python train.py --d_expert=320 --moe_layers=[0, 1, 2, 3, 4, 5, 6, 7, 8, 9, 10, 11, 12, 13] --router_score="softmax" --n_kv_head=4 --attn_scale=0.125 --decay_fraction=0.89
Below are experts of layer 7 (counted from 0) of a mixture-of-experts language model. Rows are named gate (a neuron's input weights, with its number), up (a neuron's input weights, with its number) and show model dimensions 0-127. Each number is 128 + 32 x the weight over its row's rms, rounded and kept within 0 to 255.
Before each expert's rows: "comes after" lists some tokens at least twice as common just before its tokens as in all text. This comes from a sample of Wikipedia text that the model never trained on. Tokens count by the router's weight.

# expert 11
comes after: "\n", ".", " ", "==", ")", " =="
gate0 [121 142 114  90 130 142 118 140 103 154  34  87  86 121  82  48 124 184  96 138 117 134  82  91 151 121 149 112 161 139  75 136 153 103 171 110 128 162 161 187 114 136 182 140 142 119 118 112 119  90 121 121 147 114 105 130 105 105 163  98 113 112  79 105 140 115 128 174 169 178 190 140 135 137 131 196  90  84 163 170 133  83 143 186  71 179  84 107 174 157 160 115 138 104  76 109 141 101 128 134 160 156 154 130 143 121 122 141 131 182 126 115 144 145 100  97  56 121 101 169 116 154 135 141 151 124  80 137]
up0 [154  76 150 176 148 137 141 105  97 112 105 125 146 113 160  98 172 132 148 167  99 127 147 105 126  83 123 102 222 141 158  90  94 167 113 112 115 140 124  85  94 135 129 108 182 142 144 225 124 161 144  81  79 152 107 126 150 122  44  79 138 102 128 157 126 205  82 155  90 134 120 111 112 105 114 141 114 142  74 162 122  88 103 116 161 129 109 118 129  96 121 112 121 127  76 109  51 188 161 124 148 111 136 144 163 129 100 139 110  72  97 160  64 126  90 164 126 137 170 146 130 119 133 106 117 104 189 134]

# expert 4
comes after: " |", " in", "|", " United", " New", " for"
gate0 [130 154  92 121  84 137  99 127 127  96  75 103 159  89 122 110  48 162 100 111  54  86 148  86 113  91 137 119 114  81 110 138 117 142 155 130  80 136 116  64 150 116 181 123 147  92  91 107  74 140 131  80  85 104 127 125 159 106 152 122 133 129 113 158 109  81  74 120 165 156 125 157 120 120 145  86 140 110  97 123 139 156 129 103 104 169 153 128 115  98 140 125  66  56 145 117 115 129 124  95 116 189 139 152 170 109 143 103  99 152 145 128 179  77 125 120 103 156 106 144 162 128 150  88 131 144 156  88]
up0 [151  70 135 117 119 134 136  43  89 143 158 120 143 143 123 105 124 149 116  78 136 134 112 144  72 167 100 181 179 106 173  93 135 129 147 120 145 111  96 159 179 132 186 133 147 159  98 131 144 154 120 173 204 108 141 191  57 104 167 130 122 123  82 163 135  88 112  72 130 140  97  96  73 126 107 117 134 129 123  78 125 121 169 137 167 113  96  95 150 128  97 144 110 102  99  78 119 118 158 127 152 119 129 187 147 120 105 176 202 157 121 196 137 181 133 158 114 113 126 149 134 112  81 171  80 164 130  81]

# expert 2
comes after: " the", " a", " The", "The", "'s", " their"
gate0 [113  58 159 106 160 205 117 136 135 121  82 160 168 120 111 159 139 185 138 148 108  64 127 117 133 102 101 135 207 193 143  89 112 136 131 140 129 164 121 161 104  73 118 125  79  73 125  98  84 114 127 109 197 122 149 110 165  88  96 124 138 140 161 154 101 123 114 109 167  59 129 136 166 156 128 137  77  90  85 134 121  94 118 109  77 114 105 100 121 114 105 128 171 171  98 183 150 168  71  94 102 109 122 134 185  87 117 139 179 153 156  87 175 100  84 143  61 113 127 152 100 103 132 106 140 167 134  91]
up0 [148  63 126  91 152 165 122 153 185 155  90  93  95 156 102 130  99 152 148 131 173 107 133 182 157 146 108 153 185 138 106 145  92 142 121  95 133 123 154 152 138 155  82 109  82 105 144  71 109 142 133 116 165  82 135 113 159 119 116 157  96 102  70 139 141 123 132 122 135  74 146 101 176 174 148 128 105 110  98 128 137 138 127 106  49 118 155  75 198 130 182 122 178 134  80 141 155 159  99 158 134  91 176 111 160  96 125 134 120  97 156  78  95 122  86 119  93  93 118 165 101  61 145  92 133 128  78 128]

# expert 12
comes after: " |", " of", " at", " for", " /", " m"
gate0 [123 187 139 155 135 150 137  58 149 121 112 163 114  76 128 153  81 130 168 121 158 183 162 131  80 170  93 172 133 186 159  88 157 187  99 136  95 112 150 111 111  89 113  84 169 148 123 139 115 160  69 154  94 143 130 134  71  96 156 122 162 102 162 190  99 104 134 173  96  88 140  88 153  77 135  95 114 151  94 141 126  86 122 148 102  53  83 134 134 149 131 109 141 140 103 107 143 172 190 102 171 177 138 149 142 178 193 121 106 144 166 117 162 126  97  78 100 169 149 207 101 109 157 105 125 116 159 255]
up0 [158 106 154 139 176 126 139  89  52 112 126 156 119 163 137 136 117 142 154  77  87 106 118 127 150  93 125 195 213 133 106 168 132 134 146 189 153 144  58  84  85 124 145 156 201 147 119 135  76  99  89 219 130 128 158 100 130 115  84 122 174 210  90 171 135 141 150 145  85 105 141  72 123 113 109  92 146  77 158 113 109 120  72 123 171  81 113 156 100 131 199  72  93  83 105 131 107 151 120 102 147 137 157 108 185 114 129  89 160 138 129 112 134 161 122 142 131  76 138  90 108 114 146  89 143  91 183 123]